{
  "n_layer": 12,
  "router_cosine_scale": 14.0,
  "n_groups": 8,
  "vocab_size": 5529,
  "optimizer": "muon_variant",
  "seq_len": 512,
  "steps": 3285
}
Below are experts of layer 7 (counted from 0) of a mixture-of-experts language model. Rows are named router (the router's row for the expert), gate (a neuron's input weights, with its number), up (a neuron's input weights, with its number) and show model dimensions 0-159. Each number is 128 + 24 x the weight over its row's rms, rounded and kept within 0 to 255. Numbers have three digits each.
After each expert's rows: "comes after" lists some tokens at least twice as common just before its tokens as in all text. This comes from a sample of Wikipedia text that the model never trained on. Tokens count by the router's weight.

# expert 25
router:159134098159088115112160150148125107142100047129099096103119156142107118148125081139147115129117113127147164120103112125131141121186106091146109083130132116135131083170107111099114165139092165128201145113136111143140118133133132132110126146155124103133131123135090115104116136122146126135139140123108092168150142148106152123110117170104161166144134124152150129160157109141132120099116102117066124121148131138160116163106082122159138128142134130155105100089162085124160159149106146
gate0:159095124136136131146128170121141142110138140089094158134102116177139129114136115101196153160121093114127173091062142132132094107131145089087142102081130136126155088143121125149112132100072139112125092091141127086121119105110119170116097154102129125135098138123118123149115149136106119133136133159100134138114140082125140120101118115127129152116104107129138154146101124163130094131134137093108167096114123148158162161111094180122150087110103146143109124096140106168127113124079102
up0:107131130129157115096140150076105136135140111106122096129158113127128103134107160148138139142073074100107098154106121136116138129150124122054106117145136119100154143177156098160157135137076129125110125116103134103113096145103170116141148118169124122157167137165146140102148137103133117162183121119108136106099123091127110124163163137103125113098150145115096179091135150142160158148123156099148159146124159145137162122085166143101073142115126139128147103162139130106137117140141132
gate1:098123108113138128106101170070121151102112140160132124123140105131120165132131144171080096088136117137149102113116099121132139133158142086090125131135149158159119126096175100177130150150063134118113113088141104151152109162127121062137186113149101121143113128126125151082119125112097082138125139122125149147098117100143143140131150139103122160108117133149093083165144142095115127151130127157076137143173150107129160148162098113109119118102135119113157128112101108131091128140118123
up1:085132148122124123125146151125139115115110108099116137075120134136105137126192147122128073187098148157115140183123107126172105061157131128115143140155117118156148099117168126098151128133094175108136135115101117181142118083116150122132122108128148140171142119110107157130132125148132116122117156124122133163079148101154093122115119132148117114100136154134074127130149146154147182174125117095136169103125137150106124106061112114134141113119098140129119131110105115116110110145121171
gate2:133160115105121122140137148160127070106126072092097078167135167151122137101146094131144090117121138116133134058123106146111144153145096150114115149157176141120113133100139125124074133122122128127101162118134114150115121112179118136105145097101113146139128104154141093119112099155115124111111159115124149144177127111165138169097124135126057136149138121129115114136167120124110110102159146121084165127096078125132134121131125145147146160157104175129152123095136138164153121128147165
up2:154093109113131142110146097150152122132152172124134120183065141083116162190179111124134123118097129124110149142131133117142160155136092137161126111130150126073126134128139137108123133137126158115142114106145154169116138172129094166134086144142148134150142138102119130068140119142108099158146131152125163158103147162166071116127115121125132132098171125110143112124159120134167117153100119172166146091161132170121123123100162134089107138123104153145107098144139157126157136106121115
comes after: " of", " in", "'", ",", " for", " to"

# expert 57
router:142112118126068131080108112174098106172118048125105074092164122147150153094107103139143141136121130114139119141109128108155114106113142094077162119113153122154173124091089100119133142146114133137158133114125147136153169153176085120130123092141120123130127150128116089122162073146134144126086120119118111171139089129169111157148121137111116133152118129124133121129149121174139112111107151146149120107119100147125112125088117158186136142143113148122108107119151113085114143131150144
gate0:165120129168156112172116153111122106086125110142118109085177098108144176144154136142098109120139155148164152120160104162120141101111105116134124160127121129088126129055139128153109150103135123126135149106095136145155133127130134097139098168067121128152105106167118116153129108122138154103156147104113096099139083129089089139170126176126141152169149139113125135091164132119166140116083117104131165097098119123105113108111118123106115108144118104127151146116124154090080110146140133
up0:138107157144102130147122134162124167100095119155100115129126131157158111116161157156146154130126146187186158120100140098120095158164166110074154150112105119138113126089112126134124170148118182128135145145110106120104116102117133090109117087147129107101152178152194140146124122118139121137118141103149115153130134098151113120149082108143110111122135140100158110117166143123111119161123109141145158118094117172164133130158182148133139118135111126141157096075120152100120128154156149
gate1:113109157104117084100096133128074110131119093133139145130125165087145116124081124120106115156144128123100140117136101131102064115139127145153136121131117141113110137134104117096089134134101135127150107115122148143163111141124093165112129118154124135159102144123168144102182089088125130108152115100077138137172127111152107149165100122126115112158070123162123128140159128160132123142130155153113090124157126153154105116165095156139166173129104148104160136094171086114110124085082123
up1:125125138135163111146142126108133119147133114149141140137085108080127130112094114129153136113129152137082101186114121124086125116115103101101116131100133114120133157153115118116128154057078130082135102111154151159125124123148110160118100125133117107116136152154157055102144123088100151136157140131123116150179108123089126136106099138159122142140118160109149086125144135120133090127099074077137119104147098093098126115133106130100155172084125161106086157144165128121122151121142149
gate2:129133146107139127105121099101138139158140081099127127163120160138116110138134108084155110123158126100151080125134145089097153116144165108139180080127125136096129085138115110124130104143125127160133101079152155181149160178137111132135100117151167117151126087151130139119120105145119137134104080097141161106174144128134170177126125131122165142153094143130126167150121103175130158097133133189093103154134156125139143104131147082126137154146132147090135107131135140102115089135129125
up2:144144096100089115142128124114108146094111104127070146132125099141132139122131122142115115101105148073124118140133120138193164114091176134101165147147106098135143101172073124135098164069170168162144106120102122142155144137094100125112131153140152120124122120158136128143120116102162138120131107171104131154156127142141110094128156117098169138135166107072151116113113106103139123160165115135135123114080075115156156138087126152119131157131130118140147118086109126141118132137137098
comes after: " was", " is", " he", " He", ",", " It"

# expert 64
router:092169121160084111108143163173130120174103083140115061094176104154190129106124099142155109101142120117119110123137097158131141133163092135107062123097153113152156108128099101125119112145152154134174095124114148101119132154139144167119112140115116115124105107079167120115148080167122087120137131139132121176129095134129118157142132130098122166116133101130115111131192093154142123144150133140106136133117137133153141140122122123115140126156143096108113112166127128121136133105139156
gate0:113121145112118102110131148137102130105152080109058101141140126147158142104134111176134135115127162081111181150126116127122112133140127091167163104140083155154174130101112094129153123138146116121133130100123129119144157141094133109092120158118107117138149171131102164138128116146144109095130185101098129134142134154088116139121108055149128171092159123135110068113134130144147138116134130131086143149101120148133177133128094126143135130090106149113142134154085103114112125082106144
up0:152169110126137116112150123165131132142090145143143136122164139115124162119139119118129121138091109119132128095135133098102140098174136088153147145113167097114083110138147111132147117138091143125094073129128099176159156154139085094130128092155118175178137126134135149100142159165129137133188097153154148135133123121132133160099084143074105126122121168109157136129119158149090139161095087085124130116125146097128092096147115109171135110114182128142159126140119163115122128136142120
gate1:125130143154140136125133166116122111116153109153134067156119147117150095101146135117129126125119117139173170135143095164145127125155168090137127145098125142090118153127080156143157104137106168137162126168127150092149159103178160096096103096168189104117087112130111133127131105119184110119093146105159136151128113119134130135126113124143111179114105108121119150141180104123133132159136159170131151114170144097159143155176090172146138097152114103128142125109139141130146129114144131
up1:146119173111114124096123112118134122096136170111107096111168167154137142141131152160109171122128166131143096164098140091152105108119097117114124094112095136119164123108072120159115119114101138153164094096122169102131133165143136093102089109123104117122129110136166124163127124127122160145149079170110106134157118112126116131152155176117147090148113153119166107116138112143136103132133142123139172128056109139140177117133149108150128145138112120143101100144076088124111115139088147
gate2:129135140130149160158112109075106141135136120141132124109126133116128097124123082127136159141152151073133078152111141133162150102118100138159123077106109103168201112116157105131115126161121155107125078111122139157146132133126111123115132165130143124107111105127107139119203151150161121099127125096183121131142119118121105154174175111108117162164133143189159108168132117137141102137097090100111159102149123124136144124153108160161120116119139092108128129165124124126163149145125152
up2:108116135131144124165113110134134160120116151128098119091130107150155140147126143097110148130124123097129127125115150114113123139135088126109096128117159139103147162175108131145129138099144142136125073152091130139147150157139189148149119108160124146107150113124115163162113116099125172092142116149106123139166152101141161106162143136146068133152125098154103142143151115136140106111162075130114151117180149111179088169114088088130180128062102128140117098149125117139152152088117148
comes after: "1", "9", "0", "2", "8", "5"

# expert 28
router:136111083155092124111112122158115110135090049147082080093130166127142131146111085154127097142115128098134169129117098131114141132165117099129106119130144130143132084172115105117118155172081157110202128107139114156135107113152142160097121130143151079112113109145129113108137119128138144138150116128115120155174127141093156108088113156117162173149113125147129111151145114139152119120112118131092124102154152149137109185143095126147142146111138127138128106109152087113138160149095123
gate0:136126095099126125086123100157171142093096101150161131147130150159134142162131132145153118141099108102107129117123127151118153129133125139136128142121163121151126102152185104083147113167141120120182170131102094134128133101134138130125125145201174162161121178124114059135119111172132094138111164106143099114094141124127129140116107153103142143165145146141104132128176151097155160128125109126132156104167106119098162125187119113120114115096107135119121126106127173133146144154102123
up0:117142083145159145098141107173154097130169114112111101135134197155137129096134161126135068132109111159101143155141145153107118119122098117119099118124158166130135144146109142149106128134144124149132128105152110115109156129167141107136129132140132145108129134103156108112141063147152178092123157086152116181171153115107123136077121163148094160125129093148114106072130126133131139132110125092133111145160120132095184132123123157125099136103078116106120136166118149141130117162158139
gate1:112115101141154095113148175156136106158097109139163116117167105121111136116162131142172117160125106120138153139127123119127126098086112118154145106136120084120151142108128124126115104129137157165080179149160132125118140074115128171158146116090123093131110138137050112160154127080122087151104141093143142122172154126113125158147142130145141162123145117149144160140146172067148142120122134123077101151118134101138103159142109119136129147162129093123145119127104130133072140134165139
up1:105121136114127147115104106107117090181090137113104071120105170120165146101114073109105174135141171111164110115132168130131110147121142135132139117144143135098137155126096127126106136079143066115129132131095169172145133149140119123112133114097114167135128094176130123124134140121097141110128108131158157119138152168122076109093134096120080132135144137089104119135130122131143150126136094162131171095083138123123117094108139112172185095151106121150138145139120097133129112087143122
gate2:158131104112115155135113098079126137118133130169099133121121140146148155085146116118097179100092139142148143135147109104140122105149166136146118121115104057170136136102094137139125141108134129172152132102103123147147104106113132151093107125145114147119122155100143151118109137133103170141097126137122090181139117114136166141130152118147123127117119119170118137153130105073128123125115151099139114150189172113107130111095147161156143143153096142144179162115089127083144155098143190
up2:109125131140126101123117127110095129108102121144127142165143090121131162163115155140113117150104090105175121146132090128122121154145141125162094097159129100089133120124117137110145109175183153151112148135108078154129127097148127152169130134109151108096082127146146121136124145112136158119160121084147107156146171158110102114119157136140151143076134135160152113107159179094123055114120095177149134150174120130109086067130097110125125132147119112137109142106143132128137140126149157
comes after: " of", " in", "'", " for", " with", " to"

# expert 2
router:158174086168122132104138113113151137110146079129111099119104157103200129126141109097169124115119115093121136137105115124175109108166111145133150112096168143144128129165106086109088193125127139126158149123128123093084130109148111122128076159164125117129116145097132078112136123101109124134130115142122125207129119074172123120137114119114121131110136127126144146127122133173144124134134153136086122122108100135143109164107096169102167084110119127136109109143137132113114103129112138
gate0:130191106108117123116144090102121150088171090136112111128114170114131132136134071111113107114156091155115142138158121119154154139147107135145162135149139105162140089153179110129188121144100107098155136103162136132103121102186117148149099118172113162110101131113116089140129139141094111105092114073113110150134155138159156134138112125175145119123143134113128122163092149163140123088109156155087157121121111090153123144116156134138137124120132109111110078151159106151113141126116119
up0:085148095132144110123167089141099120153122176111138101154140134136161134160155148113100146119125118118159155133140166152185161086111140111106134156126151179166130166108152109132125095135129090137150126105137117105121134129135176148134149115164143165171117113104147141124155180111144095093156158140137122098143108143141134156121122103077123124097125131121110137093100117151144123107140122116141162110144111119102138167100136129136178111091135134164039123164137135122116145113116136
gate1:138148135158152096102156150126165111182106147099115137126101132135131112125128138140137120130116170135089144163128132124141143136143128100149116147116173217145154115153144121093128151153106131143092176086101125116184119113086117134129125154144136154141177156135120116132151148148146130117130081127107087179132136119113091152113124123126128153139136132139112089154142124133121125150082113136152116133157096144152137120114145143128049095137141121117115103103140118142201122167108155
up1:146162097153146114146134072158123126099122155137145115141088167121150147221147141135089090100125148116117129166081145137138113136148113113137127104152133158114162171103166109132103126112174105111144140089096083139136147119112116151122136129156116118176152125105124102155157121162118149120134103109136114105151100124105099082108150138147133145148113125125110126149120141143155127150148080101135125134188086121095150112135113110136094130120090145142143160133169154125157127144101159
gate2:141153104134128128108077116138128117112122145157163118101124156108122103112151144100122154145159166092126148096116157068146135131132121136127122141145144103102160153141143150105153175149101146120085127136127167122126136096114123149111103117136148103085132122138104151152089122122165145124147099158102120202149110115094152081158081116080170093109125124144184080094140127166099118125145120088125183122155142152105127131105153155113112083115116107139142120117150132110128125131125129
up2:107141110172087154128131105112140114131128117130113138174116126120123123140106099099131113113110125152114105122115116103120154100177107170143133124121100102152079110092098102089108104131120110130168117119160091161150081125126159146091175152164183112134152100160123108169081157128142113138093127133132132123112141126111102072141171104144113113091108123130107130134098143106134120113129107098129086111151135139099127104133113182102106200121131136110112122163116084094115143131110105
comes after: " the", " a", " as", " is", " was", " an"

# expert 9
router:158120140161133135099126128159162118170147119150131094095133141125138117137111102135135110151092169107140130109100129106140149169100118120112125128145164112121154104152121119138129167153155142129128142132143127094075150133132135131107104156151145078112136102106113133167181130116120123171126134141128115176141146104116151154142125112121166140108114103174105175114145084130137109098132179096109174099158106134141139173088090127199120128128128080135094137126146103081120100158096130
gate0:089075125130152089164083182162106109141154113172148077112150086117141128122122154153138122146120122115149154128098119155095172111124126117177075128140163096104104108136113129128134108162137083146087110159126106119135138141106118116124138093167177107119092138125118117141118109096124118161142123125119111122149113131097109151146145152164105119167112111147143125103168115104110141155133152138143138103124107090140124156155132099156168126124088131193108112102105127108132169153136129
up0:179139080129079157157125117118096104141114112149117147145095108116162144172119125085140133109118149119118137138180141106136130147152149159080113110135111101126150133125103127135124168142142102160119151149133134124171113162152115143142132151144103134133124126112146093138196089143109124128143179123123127126115156113167125102116103095096097125102088159131174129110137113128149140063096142118175131110125154130096102094133113118139105121143097179123141117134174162120175165119149124
gate1:118114126088116133128128139153113098182087123195125166138093106161143143159084105132100145150170140142145130146097111159102138125124149086117085120155117132138165098137093119137174104162143139087080131140062161117145117156140130113140107157087151103112142183091168120127167100104111105115151129111129115114143142119133142140150101130130100114169140119128105121174108162110096131119153137140174126113130127125127118121118149134141148114122189132147116103154161101109135134118124136
up1:140149137099146107091160120113107141121171149137097104097145122144099135128165143138163105138142142124129151116139149137143099120128169116131137155121090114096155127150149114127104188074151121152124136144155127128163107099180124155090110086106134140137151113129133092164097089078085179148121146166114103172096094118160105126072118106107133139114091104147143121126121137133138135166156131124138133131101116145102113080121156148080158077105099146139131133139104133131140121157114107
gate2:185138157099135114126120175122150129118071112131069125106126106128141119139119078148140081146090130121148128126149105088123133163099111169105175079151121108146142156132141103096171129141158138101108162098099146140187170160091113085099145100123117095123119129159113121120156110137157176118158156128159120159158125112149132101142136124134124136132124149131153088139150083122146109140129101074152126099091114107130156106135123140157125116119146151148098111140136132141128144137150128
up2:114137127094111136146163143169147111143162114138122151138136109133170116153098112123130180105147109112109107159160176107135134103096180160134111149114125127126156118156153108166154125149130191105121178152135148128130106125109082139111139123160128103151116124122156127147115127144153113170167081122163127165119080187136143114116165152132126142116127153100103079093111163119118128115142085128149133133114146135103103110139126103087112152132138172144141123134076095112159130165114110
comes after: " ", " (", "–", " U", "/", " No"

# expert 24
router:153129068159109110122125137148110104149102052122103099109125165137130118153129081135146094129117116121145167118096110128120132126178089086145103087146147097122147097181093104119105168140103172133168141109148128159127125119157124130102116152142127099110104127140093109101125131117135131139149135105124086166149149131084148146090101154116143148150127122168137135162157116124142124101103107106078125117131120132130107159120094136146136138149150125151106094084157072126142156148111144
gate0:123117117134138103146146146083120106092110111169117099140174106133132112145148131113142117147153139065156140100067112123155168105149135098149079130182128165129125124112110089142143101121181143093136160131132133123099119111128136158107169119127104113151139159081147108127134080080092112149125139118129156098146096140128148130125169174102106095122150124145148105154143091124115123109129102104109135120092120091118140122088143106119097117095116135163126066129128104153138119135107099
up0:143090093127168163143119121100131070097145123143137154120183137150107131148108158134159083124130139113149176154117159145130161141144123073097106180123126095132137139157101103128124159100120184081135117121130154127150106094132106109062162143151150113084098139130134137104177109145143125137152145102108121113115119094131119092124183127109123132153114142109162150149146112152099125076122107136149139104112132142143124146104111121150110133170163129106108147139146172126125129117115119
gate1:139166147126128141068162142144109162146111123144153129151138127114133152125154156170153082162108131152135124140130120130139167122133116129148079163111099110127070146089161097132153154155153191142078160135202129124113093119163122161130139118101155117121151148074143152166119134107097127143138122116110117138106101135146161190128126131135135156116106127191139102115112159103135143141116123112084118130136100115128154150171132105137138114119141107125145137104110116126124142107161108
up1:102096132105104133150139102128139114104113114092108095159126115151088126106152140127130125092146148117105093127128147135095111128149152123091118089107086157092125121125136104146097123140135126161137142119101147102128149150154137098107119154145126136137111141142142111080121113112139089071146119114152070104153109060091157082129131166149078148100126119113106116107110111129142124133162132108144129145078177175143106123075158131166121097173127090154107108125144120110088116108123133
gate2:143124102130147139135144133144159149106107104117129118115116169136131111123140133149171100165145126137169114104150127121143137083070139107174130143147124148117189158145095181136115120152156135121108097138121141089138144114136154153160102157151183126088129125140092099127086143116171100128105098184127161130123103166110094124129094129134123128120130096141148155148085101140139106128143148124131156084124103120146153088156087128134104148135106106114182094098101137107111130111168151
up2:116106169178167155080089136097133130118119116135145132122112145107104099104133121129093116159106131079107134108092157159107113127147105145137125132141099156130171144208087147127125105157166123134133151159120167101140158112096141155101123144135088151113132127100142102117137085153098130103106189159128156146086148144120105129148142107167117157117102138108106140149107124117107162126148137122095138120166162088138096153130119140128135142089157156112136147111112134154139101089114110
comes after: " of", "'", " in", ",", " for", " with"

# expert 1
router:155190087159113123099137095129131149118153074131123103111117171113188124141152112106161126122123110107107147129111117115165112120165120143120126108121156138136159118163108088104091192117126124128169136114123132100082115121146158143130052166156119114129142142089142067116130131109122099118128126139112117197120138068167131109137129111099117134102144103128136130116147137170139103121137145140089124121129115138143105149126096161124163087091121107131133109145132144110122103126115121
gate0:098150146144084130128156090108130127095105168153149126081102133102147088097103102077127132141138160166096097122183096151152135119099135127132123091103141128155113106132145126126079141137160140126201127114106107117077126114114108162103129107129141161134104136090136115123100121146099077135141132113167141152091161107129132147096121138142153097131143163175136125141121158115124126132136158107083091100133122123095103103122107139107105109150139119132141094087107140116118147171124096
up0:145095104155150175123211075122134101097123117195137115134138155159093170113111099144113076119140100118127131101134104114129147126081115137148137133130105174106141156141121141118146142154172125166120110115138124114132126121126119119167118089100145133125132125123097127125116105104103130100116153090139126152095163111132138149111167109147119155128116139123163162121129088089088159136182096094151135109100141132154094113118099136092136098097143140153108152101158139155133111159128130
gate1:117146155086134116122121107130121125164161112158122113098132123101170162132164122140163111098133156119104105150107121109121096103121137156138099145104110159161106122129115110096168173121166143155119120109154111122139128101126123104190133163122114102153168154089144119094133156127109085091135127099118100127145115148118154137098114088108151124149100135146151122127163110110126083128150140138116117144164124180142118100126116157140145057087083124128171114136143131109097153188144153
up1:139115135097129131107134081119129117117113137114146113160091111138163142122086155128148136134091132100083156146071108106132131117173111131110132141108109141119114082099132074067114090107106090142098105100094138148113124111152128176149107136095096126094113147109123153132149147140133148120133121109128179113158100110127148160099138111146152101137134123084110048176130119135095096131165135080136112127108097141124137114139117120133156122127109105087129129122140144077124121142142091
gate2:113161129074100073132143071117164153158098094129111100126142139162093119096155153157138146111113174158148143153127155145101123191114134088114154165137168094137164143167112144093131149113172149135118124149122145121083121104097145116134148121097139087154112120118148094139124125086105124107095097107123141131103120088120123094108145107101096120125135118138109118130157112151125127116164118127130101145122120112094125111132130158141066141148136122144091140132169113092092147152137127
up2:125136150120103097112160106116161133133130152127095124181120130170145103123078122126115095071097111121102170135078160122138103109113097142093160085094162116121143147114168118109053084158155145105151147148116135173080131141135168158108106125119129128124133132099113137122147131099115155111154160112122156174104155128144156108127147128140114124117163106124161147145102116120107131091138141132174100155106123130122132113122141175146131178117140105174099150126112124146114133152125139
comes after: " the", " a", " as", " an", " The", " is"

# expert 8
router:147122138147120124092119121127149104154169099177122103093149128116153108133107099137144144134097136106135104105145133099130141157109121107141117130166172122125152104148145154109119136141128143146148100129169112095097155149090152164133136120153127114120145130134121148154176129155098147165098134118132125189141117127124158150126138124096169176104095149122109171113166091148122134128119182107110159105144117125146158161063133114186125119117120083120108091116158149098117081178108127
gate0:121130103150112163163116141099114100185138109146131119152143093141152096124143147128176130155117136115127121130120074089126119127156163139108131179152132079126148171114139157182162168088150134172113174106164115125119133121118098154125122100156134146140148182108119130133142148157113149135136163105119107179140097133119137117094105135145172168167118130159129132101171124130145151123101147134131134145178126112151125139144149133106102122117113158118061116110158114082132121120128134
up0:144101092129110148122118089153112102129132134152090084114103153105081124086076151108138145106121121123082113161123115147139088135139130117132133147107097108056137114129141129142134105098134139124147123110138084123117120132122134143186156141115146131139110151145119121135111159142114135165126153092139098119131134141108089127173132104099090158136152115123127151106109131097160133125140133134140121072127127077135126140116170174108157111171085089104112111073166140112099108088084122
gate1:141056149172138108110131133107138101177185119096123147072126178141129126117118149140153167110127113093152092111155154119142094131104120069104146122164118100124158147176124155139154130156102135164160089110149153122138122062093129112152097126118154132089093123120149126121099094129148141138098145159101121116143185113145129108135127130139136129130105138146137140168123126130137182108141116134141146104114132127113127136124119135162085118117176107158108141118110120098131143107100135
up1:136175149145135134125131118101118129130150101113082111140129083085121145104137111159120104142143172118117061110170136109162114105139159156159149102130121124094113123126181156137097120136106140119132107142134132174136143163184143118137136126135147109134113095119075178127108108161131146091106165097113100149150120171123107160165114092177107122120132173123102134154137122155116115108116133111127099134102135111123144102108172107127097132127115110099117129093089117066167116128129137
gate2:108122162170124136116134076136128183113139141125147174080154143143139108122104159114139146100082111128127147155128097151120115137096062159105182150167163143103150156144098151113124156125156141140165138090155136084127149140157147147131121112109109120139133118088142119136092149156087147128120080135117150158167149150126152136132096162121147093137128116130124148126148102131141135144145108094119138114105091087158128096107175091151138096131128105101121121122155123141172158112125102
up2:117157182122142088113109135108141099112140153154119132098159140133161119170097134132153080105114110156153089147138114096122181174147083123130142162139114117148165124118093134122108153074106152143119093169108132132125150153096138144124149156127090167084127152150107103078135115135126092127154148095160141143112106116136178133136116186139094160126114152114081136139139165128078093135139126105127123130135107164114120130122118144114110103149113144156100116106152143142127148156151155
comes after: " ", "–", " (", " U", "°", ":"

# expert 58
router:150135119121068147073121118165110105173130065127110074085168142136175159093113111151144152129124145123145117133122137115160116112120149093073181117109163118163194132098081114128129137148131121134134139098128128114141167136162074136136116096142120116125123166132112089130160094136135132129109119115117117174124099122172095150130115157114113130153126116125143126132132101169127101114123138160135114117125095143126104130103110148175149141136102146110097110132137121090133162123151137
gate0:128130146118129129101159144128126102094095114133123155149160095078117127123110104140149132164153116149116179148150106159096084139102152127138180111124183104140113118146107117186157095087138169144129130135121087118149132157129094115137167131163082140127116141157109117126152117095144141081104146147126095151130115100101123169140126139117142155162157080145136121127110137174158136155134108111150115152132144066105143149154148113123120133124108165104157105100176146116127120095159123
up0:129137112139131127148121139139137137122158128137145083133137101126200111139139147147132131135136178091130134162090066116113111090135163124099137120145114152126117095079109125144125104121139135137141167091137124113114080163090123115097144118131129180135089137102175104094116099114112112077143166160099100158121148132130097142141088166119132143117122162112163145129124116110110102138151124123144087062147128164125121111112120130117136099111142167179140176125118104121149154138144096
gate1:124145114134086140144123150096142131140132104143125119066136142154161134134131101121089146121075111106151120095141158146116138142137152111132154122141166110127119159110145115137118142115120156131156157118132112111103104154154146140072141119127128120147060151165148160094102119133157061117136165099174097077115173118143129096143094124135155119159187128124150072126125071157107143122122139109104146100129137110089120140130132094103109168139104103117108132154133173129124120145124120
up1:127138138142119106117131156153095120109126149113126119122136147123124153154142119089159166130132110077138090096107109159177152125162142126122159156154107147114146092105133095146138093125147089118162124066090120195093180143141157101114077110147130096090128105115098102123089087137124140128107138125132166109152160138150133113119127140144148175165113132114118118131112146133160154110127104130153095105137110109130146083104103135147125150175139110092128133130106116146116072097153113
gate2:136150090117137169101111146104163118126142163175146105090115122106134139137142120127121128099098122093206128140147177116141136127094162101152142132157185168139134128139111146140142131092121150127118114142166111091117130123084117124133114145116156129114118126159098097113185126128118102134142147118120115148146129114135130128079100134101116143136122128150131083100115144141081080085085124125122098182110114100128184119125127132148136103150117141160096086137170104180141118107121126
up2:122091189146126092124144099139117115136114104125169133132121113117132115128112081092138128111140129143163115100142134124132092160144118117145088137138081105146105113113106123109095125127100157167079117099107141121121153104123135108081101131123080113107128155158147103144165135115106115106127104100127157170146120123095104146124155084078112127098113179106162192110140086115165149095124100115097086126123092136124133114128111136144121119168142116158141150146110138149096132140188115
comes after: " was", " is", " he", ",", " were", " He"

# expert 35
router:129125107127108133054136124117173121116073048144153068175136126135169135146127123151132148094102138135156127174146092078156131098151120098136133104176138111174160101113101115109118152166148139103161121119130133164106143142117143129127131133133115126113146127096149111133124105163124138151117118138052083190165120120142138130140122138144171116118114139105126138117127153162127098132125098124136154086125107116122143136110137102143126135121162156144132107119136110096129151146142122
gate0:126129111156130112153082158125138140116129128147125177125072166101152105158083115126157102135140096110170136107126148091119118087115093082148127188162088134122166114162120119115092146084115147141149155141109138141124141137162168132128124137147148130128095087146131093118152123162139106124105178125118087129116110080147126122118166127163118126151118132093121149121122136163136110114119075089124143121140127139110158098089093121127145163182142123126166115129160108121129164114119098
up0:124147183151131116151156096143095144128119069164104122139108147112100125156180077097123131092119167118103095123142102120128179150155119147119133092136145136155114068141112126119130107150128129144108144189113143116107116102138133090116137092145078179153127135127121114110123138145082113105150149084164144139116167124111132078138087135120112118173163139148105126141084137139132109117099094118146131105172110113146121092126159118121100136117108148111148108126169137146154129136121133
gate1:103126148137120113088141155081137089140113116144104134128120135137116164126158105085189131093128123123126113143085126076130145123124164135136112130139144101136130119128086111126147104150145167147131121088092160148133140157115119136105175092127117088094109130119115094152202129135111122144121131102135112101163150158118150109115146127171093110117154090155124144110129140111141125166146132118113131095132121130155114123139120122167106164088181174136061133121101133085158127125088103
up1:101083141163154122136156127140123101058131099146127124150129121098095114139136141138129129155137152152134116134119111143101130071118111124127127098160138146108139152112109140132111125147086134123204099139129144108147107126146133131137130141146108089124113164105149157094113102079168132099128120106122114085134100118109113140142101121168092079140100125193067098080123143159143083157155089162145151129141128129125115136131139124097083131135136119122124176133135126185140125125134116
gate2:167130107099147112145118107119135095131075060134147092115103100133147112127085119120162138123114161161138112140129145112173082125095104149126131111140104150113156112126136103139134136105173128107132127146109143101145082133127173168148114153128125138166142131164084083123104132112132156102125154116087111154132125118129130126148098121096105122137123101115159138172112164162123123117179099144096121079059124072124097103121102155129107130125134131104123127131146143076157112126142144
up2:139100141127129106148134131134132130119134134125134131165148155135131115187078067122138110119106131159140170099124150144113086147107169142156173143109140107136124136154151142084135093090158133162163094111118101123103133119186093160118120102129079104167145141146113150130146116130136094139133115125157117148142123143092150143110108129135120141068119127091138135122107137155135157124090089129083120110108099079127140113119141143142138141143087160117113069114159067117150120114104154
comes after: " |", "%", "0", "4", "5", "6"

# expert 4
router:110153129137127133104087105123150094112160072161135117086160135103161085098128097123139119096111121117101133106154111164123114140160090131139126107126121102132128115139157129093082159142129142172191092121150117137109153157149160144144143107145108129129117137146112114145117146152114094138109123149116128212152135118151148145083118114072145173132117121109101110155166119146132120138157170150072139126131111135149096152103144122152161095139136110096136132113157148111102085123134141
gate0:143090138112121137155087134085110115087156098154150121108116095132143139124109094129097102131130119115104126079094138136129161146128109132125115161141145158136139101157125146162102101124116144132184146100115119132135147062114126125149129089067122096149142110163109162138100144103137120128132122157151131149107130158128114141109140138145133142155098102155162106099123071161125127125090161169115105175141163134130093121143167096143146184162120157146116131103158146081109125158112158
up0:138148156119122140174140129135134113127161074148137133121168138132146137144148121147120134105153083126056098161081123169186134111104132106121122132130123127134111070133120112104183133114161107135151167147146134098109081149116131145083142119112113106125159094151101124151114123145139157155127085136133102140155155101149145141120132132104140165133154139139161110143135132128138139100051119110136143150116155125130093098160130102141092115140074119166155138121120125137145157166159098
gate1:134131135109128158134131120103151070067111165154091119107093149150120094121125105141134139125128130131155107109148111073146148147126114081155099109113091093083124148138138109149093128145113156202126114141126163145119185089165134114144129164182127132136117125157126133132147118141146112137143123146140123189142164099122125131107127144180099149139117101137115089108115096128101141090179117142122146144093113115129086128096113140152136096110146151126144122124159088142114104131133153
up1:092132117165087154120094098126090079074119122150112119113143153117117109154104165126148124158097094154064123163139127119089161126150128068122086129112129142100161123127132120159121144144091096122143086105113163132121118156120139100148140096122156081171085071138148142106125125099083079097128135124135114115116120096108127136163129113171105130153098148105115107107140107121144104113152129138139128120111154119081141115130137150106156118130163141138133089126088130135119141163130125
gate2:145144130076095123151130084125170124123127151170084134147151127102168149173117179142130099159165089118152169096136124130117178136144117137135134111115130116124114117114141132123109164118135103132139137094120065137106106109158133140158128112163134127080125113137169135144143133113161138155123098121077166121175137151134101133102141172114129135111089118116125081157142144164127103164170165126150153121171100141142111153089131137138172135126141115110159171112104146151115108124118129
up2:138179116111159108164159125100133176141121110109136122116168135142106152135143114107118147090131133144100132118094126144135101174109110150107124177105143112129139105129156119160136110113118155084171156127120145118163118098153152146153108118140172135092119111107102091107115144107111116148172149159105123122155132142112074134111130107119155127106156116119101151094094151134162127068129124068089146133128164150153137171180134137114142097111130178175121132146124153121131133106127085
comes after: " the", " a", " his", " an", " and", "s"